Experts of a small language model: vocabulary 8192, 10360 steps.
Below are experts of layer 3 (counted from 0) of a mixture-of-experts language model. Rows are named router (the router's row for the expert), gate (a neuron's input weights, with its number), up (a neuron's input weights, with its number) and show model dimensions 0-255. Each number is 50 + 12 x the weight over its row's rms, rounded and kept within 0 to 99.
Before each expert's rows: "mostly gets" lists some tokens that are sent to it at least half of the time. This comes from a sample of Wikipedia text that the model never trained on.

# expert 2
mostly gets: "aged", "×", "Japanese", "⁄", "British", " ×"
router:62 53 51 53 68 39 61 41 47 68 45 55 40 41 39 67 40 30 48 39 60 54 51 62 49 58 62 41 58 37 59 41 47 32 39 41 39 45 37 53 28 59 64 54 40 57 44 47 52 61 55 52 44 54 59 61 66 62 58 43 70 59 36 64 56 52 42 82 60 36 43 52 31 34 45 36 39 42 43 53 35 66 55 66 61 54 35 63 40 53 58 32 53 58 57 57 41 54 74 43 56 56 41 27 63 49 46 50 61 39 58 37 43 47 41 33 51 66 53 50 63 57 50 51 74 61 59 55 49 52 52 47 24 26 46 35 55 42 64 56 60 85 39 48 59 54 48 44 56 50 53 36 39 43 53 51 69 55 83 41 58 34 57 68 33 60 56 43 41 50 50 48 56 51 57 57 46 61 64 47 73 67 42 59 63 46 73 51 37 68 39 42 69 72 45 17 43 21 54 55 41 30 45 41 49 64 58 54 45 34 37 57 28 45 59 49 67 40 38 59 33 62 66 45 46 51 53 58 47 50 41 57 31 50 29 55 46 56 45 67 23 48 31 59 67 55 73 54 57 65 61 78 63 61 43 18
gate0:71 57 38 51 49 44 38 43 55 51 44 48 67 55 30 64 31 99 55 47 32 50 49 75 57 35 51 43 52 49 53 51 51 32 45 54 43 55 78 50 45 62 50 55 55 50 50 59 42 58 52 64 68 41 49 69 52 27 52 51 53 52 54 71 40 26 56 70 66 50 49 53 80 41 57 16 60 49 47 34 45 49 50 68 33 47 55 43 31 43 52 58 30 46 26 47 58 61 40 31 50 50 49 55 64 47 54 47 50 48 54 44 62 43 50 45 99 52 46 24 39 60 41 65 48 53 43 43 45 50 49 55 48 50 56 47 47 54 53 53 59 61 52 59 46 59 47 47 34 34 69 57 49 53 50 44 49 43 52 46 71 40 53 19 50 58 41 53 65 51 22 80 40 47 50 48 76 47 46 50 32 52 34 49 65 47 35 54 06 56 50 57 31 39 54 55 34 47 57 65 49 42 58 51 51 48 45 49 56 50 55 47 43 53 50 42 40 52 53 49 51 62 11 49 37 52 44 48 49 34 41 57 45 47 40 71 43 59 57 51 48 51 48 57 49 57 76 56 64 42 45 50 56 40 52 55
up0:44 18 63 52 48 47 40 62 49 50 57 46 32 48 15 62 75 37 49 48 99 59 54 51 52 73 50 36 47 50 50 25 48 54 39 52 83 40 51 49 55 46 51 50 24 45 40 61 49 49 56 56 50 48 61 46 41 29 61 44 29 44 44 43 50 56 59 32 36 49 49 43 46 63 53 74 48 75 49 34 75 55 42 49 37 34 51 55 45 36 51 48 51 88 47 49 27 48 62 56 64 54 56 56 26 55 50 43 49 53 50 55 46 51 59 43 46 22 51 57 49 50 50 42 32 58 53 47 40 56 64 52 49 51 48 40 30 61 52 34 39 55 50 72 52 48 50 56 32 57 50 64 84 47 50 29 34 38 49 50 46 54 50 52 50 47 64 32 33 40 35 54 49 42 56 70 53 65 50 40 53 52 42 51 63 46 53 68 63 66 55 47 47 69 49 48 46 63 39 41 54 56 39 48 49 62 49 64 67 47 51 51 76 54 48 65 49 50 76 58 55 47 58 18 74 50 44 37 52 18 75 37 58 49 48 58 42 55 52 45 63 49 50 52 50 57 32 47 48 46 56 50 51 43 45 28
gate1:34 61 44 50 44 56 30 47 57 80 54 59 49 61 49 78 59 30 49 51 58 54 44 33 38 50 54 55 50 50 44 20 50 56 37 53 45 56 50 57 10 52 50 48 47 66 59 49 56 41 44 66 58 51 57 53 58 36 49 39 40 45 50 53 27 70 29 50 38 50 50 45 61 60 54 34 55 52 49 37 51 61 36 49 32 54 58 46 53 27 51 51 48 48 53 43 56 46 23 56 55 83 55 10 48 45 49 62 57 53 50 47 64 48 69 52 50 68 47 45 49 37 68 43 47 54 58 77 35 50 52 38 48 50 51 53 71 43 71 26 58 57 45 46 49 50 55 49 45 68 51 38 54 50 51 48 39 53 73 38 41 57 50 40 59 50 67 36 71 56 53 83 47 36 51 50 77 45 37 55 55 51 52 49 35 53 54 49 49 52 48 15 49 52 35 48 48 53 50 61 48 49 20 57 72 65 34 57 52 61 49 66 53 54 70 52 50 33 52 41 46 48 08 44 46 69 50 42 51 62 44 47 48 53 23 67 54 25 55 49 47 41 51 23 48 34 46 52 57 39 66 51 88 57 52 50
up1:25 59 46 51 46 29 49 52 51 43 22 47 47 50 51 48 50 60 52 30 32 45 47 47 55 52 42 58 55 37 45 71 53 35 49 60 84 45 59 48 62 58 34 46 49 45 46 46 48 37 46 44 48 52 52 45 27 48 43 52 50 73 65 36 54 54 38 44 45 53 79 50 37 60 33 45 56 52 50 45 29 65 31 34 63 52 23 49 56 59 54 57 46 51 57 59 50 52 51 27 52 57 42 71 41 51 50 56 52 33 50 50 30 70 43 66 52 43 48 50 50 32 81 50 48 43 47 50 53 55 47 34 47 52 33 57 39 56 58 51 47 58 53 52 44 49 55 45 52 50 41 53 46 56 61 78 65 30 48 50 46 49 48 71 47 49 25 45 46 56 36 48 49 40 49 52 52 38 37 34 59 59 49 50 51 34 50 37 29 32 77 53 48 49 42 65 14 75 63 54 58 46 31 44 54 38 57 29 56 54 63 50 56 27 57 33 41 50 59 49 50 35 53 43 73 40 47 57 50 51 36 53 72 46 50 57 00 58 63 50 00 54 52 54 34 56 58 56 50 44 27 52 49 57 46 42
gate2:47 36 56 51 51 30 44 56 36 56 45 73 50 33 29 69 46 47 52 59 71 57 50 50 53 57 34 48 36 55 44 40 47 51 45 60 31 69 39 46 47 48 58 50 50 51 61 52 68 60 44 55 50 59 57 63 45 42 54 43 32 59 43 47 48 50 51 53 45 42 70 58 35 53 42 54 39 37 67 45 67 53 58 59 67 44 51 80 50 19 51 64 51 37 52 50 65 50 65 56 71 62 52 54 74 63 34 57 44 46 50 63 54 51 34 53 53 50 44 57 60 50 60 52 67 62 16 40 47 47 42 41 49 44 61 48 49 53 54 92 50 51 48 51 38 47 51 64 48 17 59 66 58 56 68 56 27 49 57 56 53 41 64 75 41 49 47 52 49 48 56 47 50 37 30 61 50 58 63 41 55 44 50 50 54 28 53 44 58 70 50 51 50 96 38 50 28 51 29 52 41 51 66 51 52 54 45 61 50 44 35 61 59 71 30 36 52 14 25 54 36 64 36 52 40 62 46 60 34 50 54 47 37 54 43 46 34 52 27 50 51 48 60 45 16 44 54 11 50 43 52 54 46 42 42 22
up2:48 50 32 52 49 17 63 43 38 62 47 57 49 49 37 51 43 34 44 44 35 53 61 49 50 32 52 54 53 15 50 57 72 50 51 52 64 51 33 50 73 59 62 45 46 34 41 26 67 47 53 47 54 19 59 49 57 49 18 36 34 70 44 46 50 55 54 49 44 37 53 43 49 47 46 41 41 53 54 56 38 54 51 45 29 61 51 52 71 32 43 36 32 55 55 51 27 58 69 49 54 44 56 56 60 53 50 59 51 47 63 45 55 57 51 25 67 63 47 85 30 64 62 29 50 50 49 54 23 67 44 47 24 48 31 75 47 46 55 48 40 33 48 43 49 53 50 48 51 39 38 58 54 50 60 55 45 51 43 54 48 54 60 51 50 45 50 50 45 42 45 26 48 88 49 52 67 60 50 57 46 55 53 58 56 61 68 33 41 55 31 63 46 77 46 25 52 42 51 49 46 44 63 47 52 29 45 38 46 49 47 24 71 75 34 57 53 38 78 58 34 50 48 27 49 60 47 46 29 43 57 52 55 45 77 50 39 62 52 43 50 49 53 53 24 71 41 65 35 47 51 65 48 46 56 26
gate3:50 42 38 49 47 46 39 44 72 32 51 49 40 38 54 53 39 52 49 51 59 49 25 54 63 50 54 21 47 52 58 48 50 48 57 50 45 44 51 54 48 84 53 47 51 45 43 42 56 49 41 62 33 43 33 68 46 56 37 51 61 58 47 48 47 32 63 58 45 20 47 78 52 77 31 44 42 49 54 40 48 58 53 60 41 30 34 67 41 40 48 54 34 42 50 52 49 49 49 82 42 59 50 45 49 17 65 50 50 42 56 50 45 45 80 58 44 31 49 59 63 45 50 34 52 54 35 67 50 49 51 40 38 44 33 63 71 63 55 46 93 43 50 49 72 41 55 64 37 51 36 52 43 42 44 43 52 57 51 51 82 47 55 79 55 55 68 59 52 58 57 47 51 38 45 59 71 62 66 49 40 87 41 50 49 50 54 51 50 51 55 40 58 49 31 50 59 46 54 72 46 42 80 49 26 50 52 46 14 52 46 48 67 69 48 49 53 50 39 57 48 60 63 38 60 29 38 59 68 54 42 50 47 49 61 37 44 64 61 68 49 48 81 53 64 43 62 47 49 42 73 57 45 51 55 26
up3:56 49 56 24 31 52 35 50 41 49 47 44 49 31 50 68 55 51 56 82 51 56 53 49 43 47 60 47 51 24 47 56 54 40 49 61 56 42 34 49 52 51 52 52 54 50 53 63 48 50 73 71 58 57 15 33 49 54 58 33 46 34 57 54 49 55 50 55 59 64 56 82 49 38 42 75 46 51 52 50 41 60 32 64 56 51 66 47 43 61 50 15 49 65 23 18 31 53 44 49 46 42 42 49 51 51 51 76 52 44 47 55 64 47 51 60 51 71 71 49 51 49 47 64 30 46 57 59 68 30 51 52 43 48 37 45 56 38 40 70 44 41 49 31 62 57 54 50 51 76 50 40 48 48 46 38 78 48 49 54 49 57 50 46 60 48 58 50 60 50 50 64 57 49 70 45 54 40 56 59 47 56 46 50 50 64 47 47 56 56 41 59 49 48 59 24 85 47 08 44 50 49 48 58 42 49 47 53 73 08 59 44 45 39 48 50 47 39 55 50 58 52 51 54 57 51 60 36 60 34 63 50 52 51 58 82 74 20 38 51 80 60 37 54 47 67 43 55 51 48 52 44 40 34 74 51

# expert 83
mostly gets: " \\", "\\", "\n   ", "\n     ", " Swing", "\n "
router:64 60 52 45 60 41 60 50 54 39 35 63 33 42 50 63 34 40 42 48 53 43 66 18 36 57 37 43 65 57 60 62 46 68 46 46 57 42 36 33 46 49 67 45 52 67 42 55 64 82 59 49 27 44 62 47 66 40 65 40 40 54 35 51 53 51 44 67 56 50 61 55 38 27 70 45 50 55 48 31 56 54 41 62 16 39 55 62 35 64 70 43 56 54 60 62 25 36 47 34 41 59 31 43 50 42 56 27 55 42 70 47 47 36 33 61 64 32 68 50 52 51 45 50 63 49 41 71 39 52 51 46 56 43 46 54 66 41 80 59 24 53 16 37 45 59 67 45 44 53 31 50 51 56 48 58 52 56 46 52 70 65 42 47 34 50 65 27 34 35 51 45 56 39 61 51 42 37 37 52 75 61 77 65 50 46 43 46 26 64 55 48 57 65 51 46 34 51 61 66 66 36 50 50 36 37 58 45 63 45 43 62 25 59 70 62 48 48 70 57 49 47 60 44 29 45 73 48 61 41 59 61 41 61 44 63 50 37 49 44 67 48 44 78 48 43 68 51 61 59 46 44 60 48 58 48
gate0:43 49 44 48 45 49 24 88 50 52 11 59 49 49 47 52 54 51 39 63 45 35 53 36 46 51 67 46 49 28 21 41 52 79 31 55 43 55 53 42 60 41 67 47 51 51 52 58 49 48 49 26 50 55 51 58 47 69 46 50 68 44 48 50 61 35 96 37 31 42 51 50 34 49 38 52 45 51 53 19 47 51 52 60 26 41 46 50 22 50 52 50 46 51 56 23 57 51 51 52 58 71 38 53 58 51 39 46 59 40 57 45 51 42 45 52 72 46 44 32 40 58 33 55 46 50 49 52 41 50 47 51 53 36 70 57 48 47 49 48 41 29 33 44 53 24 80 50 55 65 67 53 33 63 50 48 53 43 56 50 53 47 66 44 48 72 34 52 48 12 50 44 55 56 43 45 50 37 22 46 72 55 75 60 51 55 55 58 49 51 56 48 45 70 33 27 40 46 49 40 36 48 55 60 67 49 45 56 51 07 53 40 71 69 70 32 46 49 64 34 41 45 48 57 47 45 44 45 50 46 56 61 47 48 54 48 52 44 43 56 55 50 66 45 42 62 45 50 48 47 42 52 46 28 47 25
up0:58 53 45 49 50 43 37 75 37 47 47 45 53 50 48 51 49 55 35 50 81 53 00 55 40 53 46 52 51 49 42 54 35 46 63 63 37 54 48 50 47 59 87 28 58 43 59 30 49 49 38 56 51 65 46 65 51 55 34 39 57 48 41 31 47 24 43 71 45 46 45 39 38 23 71 61 48 51 37 39 31 51 57 56 36 50 53 48 66 41 53 55 58 65 52 59 51 54 50 48 28 75 78 54 33 47 51 62 48 45 60 28 49 51 53 76 46 66 46 54 47 47 51 58 49 62 44 47 60 54 32 65 50 48 44 58 54 74 62 50 50 49 50 51 55 46 63 50 30 45 36 41 66 40 17 32 52 63 77 43 40 59 48 59 54 51 54 52 50 60 54 44 55 51 58 51 48 56 49 46 50 52 71 79 48 49 63 53 35 50 54 53 51 54 51 34 47 59 49 60 49 64 39 63 33 64 49 52 49 41 32 85 53 56 51 51 51 51 49 49 48 41 54 56 63 53 47 46 99 54 50 53 56 54 52 50 51 62 26 04 48 27 60 41 53 47 51 41 55 37 51 47 39 39 49 33
gate1:56 26 50 49 28 60 55 42 30 57 66 49 66 45 32 49 29 33 49 54 50 17 53 63 56 47 49 84 52 54 52 47 52 68 48 17 49 53 55 50 73 69 41 50 64 37 47 97 37 66 50 60 59 51 37 46 68 36 26 27 45 41 49 08 40 56 47 43 51 48 50 50 60 47 49 50 50 55 71 50 56 30 44 51 50 56 47 65 37 59 40 49 48 50 67 52 50 48 51 46 51 56 53 58 12 41 32 43 51 45 52 34 47 47 45 45 51 44 61 55 46 48 54 56 58 57 41 50 58 44 50 82 46 57 50 58 40 45 44 57 45 41 46 67 36 44 45 50 49 48 52 45 45 54 56 37 45 61 30 41 50 58 54 53 93 50 31 47 53 51 49 61 63 35 39 37 50 41 48 79 60 51 52 49 54 32 27 45 50 40 55 56 45 70 48 40 51 63 46 44 50 38 65 38 31 56 47 36 61 52 49 47 60 32 29 46 44 53 40 48 49 49 39 44 62 69 52 52 49 33 70 52 46 43 50 44 50 80 36 47 50 60 55 69 58 51 80 59 45 51 49 61 83 57 55 50
up1:55 24 44 56 43 55 28 39 61 27 46 46 56 49 54 86 43 39 52 32 26 55 47 49 52 55 43 41 64 30 57 61 57 50 67 27 64 07 44 49 37 50 39 60 56 45 74 45 31 68 67 44 46 59 65 46 63 50 35 54 47 26 44 52 48 50 50 73 49 32 33 48 58 55 52 64 48 53 51 48 41 50 47 46 45 30 61 30 47 40 38 58 41 54 29 66 36 46 65 65 50 66 54 49 34 53 38 50 69 80 76 39 46 43 47 39 31 47 62 58 56 70 47 47 53 51 30 52 42 50 68 22 51 47 59 56 52 48 49 49 60 52 68 52 62 58 58 30 49 52 32 55 49 66 51 58 53 50 18 49 65 37 54 34 51 42 49 34 34 61 58 58 41 47 42 56 44 72 50 49 47 47 50 56 57 55 50 60 56 48 47 44 47 51 60 51 54 53 53 76 63 55 54 48 49 48 49 50 67 20 36 58 28 38 46 49 47 47 50 47 65 38 42 68 32 44 62 52 57 53 86 49 61 71 49 48 61 48 53 50 78 51 56 21 51 49 52 50 72 69 52 56 54 41 27 46
gate2:75 59 67 74 66 41 50 61 39 67 46 43 48 53 40 80 52 51 50 65 71 50 55 72 55 66 52 68 43 48 44 62 33 34 44 50 48 44 39 58 47 70 49 52 48 51 46 54 55 61 37 66 38 74 54 52 69 68 50 39 34 34 43 62 43 39 61 23 56 47 69 51 50 77 68 45 44 22 49 53 41 43 55 49 46 63 67 50 51 58 48 35 51 40 53 44 45 48 12 50 58 33 53 56 52 49 55 46 25 31 55 54 50 40 32 40 56 52 56 49 45 50 37 61 43 51 40 69 52 42 55 53 73 48 29 44 36 41 41 44 52 85 47 55 45 51 22 57 37 63 58 34 55 47 81 50 47 50 53 48 72 68 68 48 55 44 46 50 44 53 44 56 40 32 57 54 31 52 53 47 48 24 47 78 57 36 56 44 38 51 56 30 41 45 60 56 69 55 35 51 37 56 53 55 44 39 63 49 45 34 34 53 52 58 58 34 46 56 61 63 37 54 56 46 43 57 50 52 50 54 50 49 48 68 84 35 82 50 50 51 49 51 49 46 63 61 54 50 25 24 45 51 70 24 49 59
up2:75 55 61 45 52 50 53 53 50 24 29 50 41 32 48 54 26 44 30 41 53 66 27 37 48 50 41 62 34 52 54 44 47 49 51 37 56 69 26 48 28 49 69 51 54 57 54 52 50 46 38 57 42 79 61 47 25 61 53 58 44 53 91 59 56 52 83 58 52 51 75 56 65 65 56 43 52 62 43 51 48 37 58 28 45 49 54 52 26 59 53 53 41 56 55 57 49 43 50 59 65 59 43 49 59 51 50 05 42 44 54 67 52 53 59 58 45 52 56 45 55 45 45 53 52 48 74 43 44 69 31 48 51 48 50 51 24 47 57 49 51 45 43 56 21 49 43 46 64 74 43 53 59 48 49 34 59 71 52 55 43 49 45 72 43 64 51 64 46 78 49 60 47 64 37 40 50 30 31 50 50 47 56 74 49 35 30 60 29 54 50 51 55 31 48 58 40 47 50 40 67 49 30 39 28 65 68 43 46 58 50 50 68 48 65 51 65 49 64 54 26 44 53 36 52 51 44 61 48 74 49 60 50 47 87 42 41 53 51 52 50 34 41 51 55 57 52 66 74 57 46 55 49 60 51 52
gate3:53 42 61 48 48 51 47 43 53 41 34 30 40 44 49 55 65 57 47 42 56 54 66 44 44 62 49 55 57 42 08 45 49 51 37 51 50 54 59 22 52 45 45 55 48 24 50 63 56 39 60 31 76 47 33 49 53 35 48 22 55 41 37 71 42 46 50 49 48 30 67 62 93 48 39 54 45 48 46 47 49 73 25 45 23 36 53 28 48 65 49 45 49 54 84 55 61 64 12 30 32 53 49 50 18 78 59 50 47 66 43 36 48 62 43 46 63 51 56 52 65 50 44 47 69 48 54 37 40 51 71 49 65 52 50 61 49 39 49 49 45 49 45 53 59 51 51 50 52 28 25 54 40 61 37 49 44 50 53 47 50 63 16 46 77 51 48 39 52 41 52 75 27 48 61 71 41 49 59 57 53 46 49 46 51 44 71 47 51 49 67 43 65 58 51 26 58 48 39 40 50 51 67 33 62 53 51 40 54 47 51 32 45 54 39 50 59 50 44 53 49 51 54 58 47 46 17 53 51 51 47 41 46 48 50 35 52 37 79 55 50 53 55 55 68 71 50 50 50 60 52 65 41 50 55 56
up3:63 65 52 60 37 32 48 48 50 54 49 50 43 41 53 57 54 50 52 56 50 22 38 43 41 46 28 53 48 43 56 53 22 69 46 51 68 69 33 48 41 47 63 45 49 49 71 66 51 72 48 36 61 64 34 54 50 63 57 84 50 65 32 61 36 51 51 37 45 52 52 65 80 60 43 68 58 41 51 48 49 44 32 54 24 47 52 49 60 47 49 42 47 37 47 59 44 73 50 48 52 47 42 47 48 68 24 47 18 36 45 73 60 49 76 53 35 49 38 46 49 49 28 33 24 62 50 51 48 85 26 34 35 53 33 58 73 60 61 47 52 50 59 45 56 52 27 48 44 58 34 39 38 48 52 52 52 62 41 66 62 47 50 59 44 47 70 54 53 67 30 56 50 51 60 53 50 55 25 50 38 43 41 52 69 44 39 34 50 51 49 52 49 65 53 53 53 56 50 49 56 25 52 83 66 49 56 45 49 81 43 39 49 50 60 21 51 36 50 50 40 49 39 42 49 50 45 49 51 71 50 26 54 32 42 38 40 20 55 74 44 53 45 56 57 48 35 50 43 56 56 55 30 52 54 54

# expert 118
mostly gets: " :", " –", ":", " -", " &", "/"
router:71 61 54 48 61 47 44 35 55 65 29 67 33 39 37 53 42 32 41 41 44 50 54 56 52 59 57 46 35 57 52 55 40 51 50 51 57 32 29 43 44 49 61 62 57 44 38 58 68 38 44 55 43 38 49 55 51 42 55 34 55 64 46 41 25 34 42 67 56 54 46 51 60 44 38 28 67 45 44 32 50 53 56 46 32 60 78 52 45 44 54 47 69 65 57 53 49 66 39 41 65 56 46 38 47 13 58 41 54 43 40 40 27 55 37 67 69 51 51 73 59 56 32 46 61 44 46 63 53 70 48 40 45 38 75 51 55 38 56 52 54 74 49 45 41 44 54 58 77 42 60 39 75 57 42 40 53 55 46 49 58 61 65 53 41 54 66 52 64 20 63 52 68 48 29 67 34 56 76 39 66 54 53 61 43 58 69 56 34 39 47 29 39 61 39 56 30 39 43 53 59 21 45 37 36 68 48 46 61 51 50 35 59 64 36 45 36 50 42 63 31 43 53 43 60 41 68 38 26 30 55 58 39 63 57 27 43 62 45 61 27 54 48 43 51 57 65 52 56 69 52 38 60 73 57 33
gate0:49 45 68 47 47 53 54 42 63 66 36 54 47 44 46 51 66 58 51 49 75 42 60 41 50 46 50 48 54 77 50 70 23 22 42 47 45 30 50 52 46 32 68 57 54 55 80 50 50 51 47 24 50 32 31 28 50 46 39 38 58 49 47 60 42 78 70 17 55 57 67 43 65 49 44 47 38 49 69 60 52 60 34 58 80 61 50 47 37 51 31 49 54 51 52 52 36 43 54 81 52 51 50 51 45 60 55 68 29 50 41 55 51 52 43 38 91 37 49 55 40 46 47 50 35 50 36 54 81 51 56 59 58 53 55 50 51 54 54 56 52 17 58 48 66 65 59 48 21 51 49 50 29 39 68 44 71 49 59 37 68 58 74 54 55 49 52 46 61 45 48 50 71 51 47 77 53 52 32 47 49 32 52 45 48 48 44 49 49 48 30 65 46 44 57 56 76 51 46 62 40 51 50 60 68 61 71 44 38 42 41 50 53 29 32 59 51 52 46 50 61 48 49 65 67 50 50 51 54 53 46 51 45 43 83 51 69 53 62 49 46 54 50 50 43 25 40 68 38 51 53 46 66 68 60 62
up0:50 61 45 38 54 48 40 38 51 50 56 51 51 34 87 24 54 75 55 20 44 47 50 47 13 58 69 44 54 50 59 53 30 47 61 61 59 41 58 64 23 39 48 58 61 55 50 52 52 47 50 49 52 51 31 32 41 47 29 72 48 45 56 51 55 47 53 46 70 71 15 62 35 56 47 47 54 61 31 57 48 58 56 26 58 51 38 51 54 21 33 50 48 44 52 46 58 49 50 50 57 48 47 34 49 39 47 51 34 89 53 55 49 21 46 40 47 72 53 39 60 51 42 78 56 50 50 29 60 35 45 58 41 16 55 47 23 47 66 67 61 53 47 48 45 40 51 38 49 55 37 33 47 40 61 46 50 51 50 58 57 50 38 43 56 50 55 67 48 53 53 50 41 53 46 48 50 82 44 59 49 53 57 60 49 41 53 68 49 55 60 45 83 51 43 20 49 27 53 55 67 54 46 36 60 52 51 48 50 44 48 64 54 46 57 52 47 40 52 52 44 56 55 37 47 69 51 82 50 69 82 59 51 55 40 51 46 60 38 49 38 60 47 72 50 60 46 50 51 40 63 49 24 61 46 41
gate1:53 51 54 38 33 55 28 50 99 50 29 45 46 64 51 52 55 43 60 27 49 58 39 64 25 50 54 54 58 56 82 31 48 52 29 55 23 49 46 33 33 21 45 38 57 33 53 39 51 48 50 49 51 50 58 54 51 50 60 73 57 49 58 52 33 51 49 56 59 59 34 50 39 70 52 52 61 52 63 45 34 76 44 35 52 43 46 64 69 47 64 55 36 11 67 54 58 54 47 49 38 37 52 47 38 44 52 46 30 42 48 55 65 32 50 50 44 51 47 53 37 54 30 48 53 44 65 57 25 47 48 52 67 60 36 58 53 43 47 58 52 50 25 48 50 50 64 52 42 68 47 34 70 44 43 50 45 51 45 37 70 42 41 51 24 49 41 55 57 41 49 56 31 53 53 50 64 46 52 66 52 49 54 59 73 38 46 46 49 44 32 43 48 67 51 44 49 52 27 44 55 04 49 42 58 55 48 50 71 40 41 22 63 49 51 33 50 53 40 63 30 33 34 60 25 47 80 58 47 64 57 49 58 51 36 49 34 35 47 44 41 42 54 49 55 44 57 58 50 34 51 38 51 54 46 40
up1:61 51 51 49 50 45 47 51 31 86 66 45 45 50 41 69 67 57 38 49 57 34 54 56 63 55 43 50 48 54 53 63 41 38 64 53 58 33 38 65 35 12 69 40 44 38 81 52 43 68 34 55 33 48 50 53 41 53 49 23 50 36 46 54 69 50 06 54 41 54 51 51 41 50 55 48 35 53 44 41 50 51 57 78 58 46 23 41 38 52 60 14 55 56 06 42 46 46 48 54 49 52 59 46 48 40 49 51 54 62 41 49 44 51 42 46 54 44 47 35 49 47 53 46 38 65 48 57 49 66 76 16 45 52 49 51 49 29 49 34 51 57 31 50 53 47 50 59 57 74 45 63 45 54 52 37 68 46 52 62 40 54 50 57 49 20 57 52 15 34 57 50 55 48 31 71 44 58 49 48 51 46 50 68 53 61 79 44 47 42 37 58 44 48 43 40 55 51 48 25 43 22 31 49 42 39 74 35 48 49 38 51 45 37 50 41 41 48 64 52 63 58 44 52 59 51 48 55 47 29 48 45 39 41 47 50 53 29 37 52 55 52 46 66 70 54 52 55 46 51 50 29 52 58 57 64
gate2:50 64 51 38 49 49 27 56 50 42 32 51 32 47 41 47 59 50 54 38 52 56 84 49 75 53 28 43 43 61 50 49 34 20 56 64 57 66 52 59 62 44 50 50 49 47 44 69 37 29 40 51 46 60 57 51 48 53 49 52 30 45 49 48 45 54 61 48 63 45 50 35 62 50 46 56 53 71 53 62 40 50 42 58 59 64 57 83 47 87 67 46 62 61 53 56 43 39 70 51 88 45 83 34 51 69 46 51 54 39 49 47 66 49 57 47 57 48 50 43 54 50 56 37 62 50 40 49 69 64 51 55 64 50 28 63 50 52 38 65 58 51 47 38 44 44 50 51 50 47 42 52 58 50 70 51 42 39 81 51 44 51 49 64 47 57 48 32 46 48 56 49 71 60 54 28 44 47 74 21 50 49 50 45 40 51 50 43 52 48 48 67 33 63 51 49 49 38 57 51 52 54 62 71 48 68 57 63 50 99 47 51 58 35 55 56 51 39 27 50 63 47 51 58 19 63 47 67 25 50 24 45 35 53 48 53 86 50 54 57 58 32 46 45 48 52 59 35 50 42 47 50 38 24 48 58
up2:51 29 47 48 69 66 57 36 55 81 15 61 50 50 81 55 50 57 57 48 55 20 49 27 51 50 41 51 36 45 49 35 45 54 52 45 54 77 49 68 29 48 56 52 70 47 47 47 45 63 56 63 62 54 53 30 51 50 47 57 46 63 49 58 38 35 49 48 53 48 63 59 53 58 55 48 63 35 46 65 54 45 50 45 73 54 57 57 52 54 76 41 55 48 46 41 57 35 50 34 78 49 50 49 51 44 51 50 41 57 19 50 38 48 31 59 46 58 50 13 50 52 58 43 81 58 53 49 40 37 45 47 48 49 49 49 38 35 38 60 54 50 50 39 33 65 75 51 49 46 23 91 36 55 52 55 51 54 54 70 39 40 51 52 62 43 47 50 57 41 60 58 30 50 42 50 42 49 48 58 53 50 49 66 45 60 42 56 41 59 49 48 54 39 40 49 77 58 42 77 51 68 32 23 49 48 62 74 50 52 23 52 55 66 47 52 50 51 51 36 50 40 48 52 77 61 51 11 65 44 46 50 16 59 42 51 50 54 48 53 47 21 44 48 29 56 44 50 49 49 53 49 52 60 66 51
gate3:50 45 67 34 58 39 53 54 54 55 48 31 51 64 47 28 25 49 63 44 39 41 47 53 46 54 52 39 48 49 47 51 40 61 47 83 31 46 29 55 48 50 18 50 62 39 30 55 48 41 51 50 75 24 48 38 43 47 46 36 52 49 62 47 64 45 44 43 59 46 50 63 45 49 44 35 49 51 48 45 43 62 52 53 53 79 07 65 27 37 43 69 67 20 39 49 46 38 44 53 46 57 37 60 50 40 57 27 34 52 46 46 31 49 62 70 54 45 26 43 50 58 63 59 55 47 46 50 58 58 61 49 25 25 41 50 47 50 50 64 46 52 57 66 48 36 87 47 43 49 71 79 21 49 54 53 42 67 31 55 55 44 49 51 74 44 44 65 36 37 55 48 49 40 49 53 38 50 38 72 43 41 63 59 51 39 43 52 50 45 51 48 47 58 63 32 69 50 49 12 42 63 56 51 49 50 50 38 50 43 32 49 57 49 80 43 48 50 52 48 63 36 50 47 49 49 51 45 40 53 69 36 63 48 50 56 37 52 05 70 52 42 48 40 49 50 59 36 49 43 55 42 54 57 45 48
up3:53 49 77 56 51 50 39 50 55 53 25 76 48 13 55 31 69 67 48 50 56 34 50 50 42 65 36 48 30 52 53 54 49 28 49 51 49 40 44 47 50 47 48 45 43 50 30 43 43 63 53 46 53 51 48 61 45 47 51 59 45 46 65 49 42 48 40 51 41 41 49 48 53 54 45 65 49 64 49 69 31 52 95 51 41 44 42 48 56 52 54 65 33 67 48 56 62 47 67 42 35 46 70 55 55 80 64 44 56 73 50 53 36 86 60 50 51 40 50 81 53 45 58 50 38 52 53 50 38 52 61 29 34 49 64 51 48 47 32 53 51 51 41 65 53 50 46 52 41 42 47 50 53 53 38 52 55 02 42 36 50 56 81 48 38 50 49 61 53 47 48 51 56 54 49 28 47 64 49 54 51 46 49 73 70 51 68 50 56 48 54 53 58 41 48 50 48 49 41 56 48 58 69 48 50 97 63 45 51 72 57 56 58 51 40 56 48 41 51 51 18 59 50 41 50 45 11 63 67 53 51 38 51 49 56 43 56 52 33 50 67 52 40 46 52 43 40 19 66 56 49 35 51 77 39 36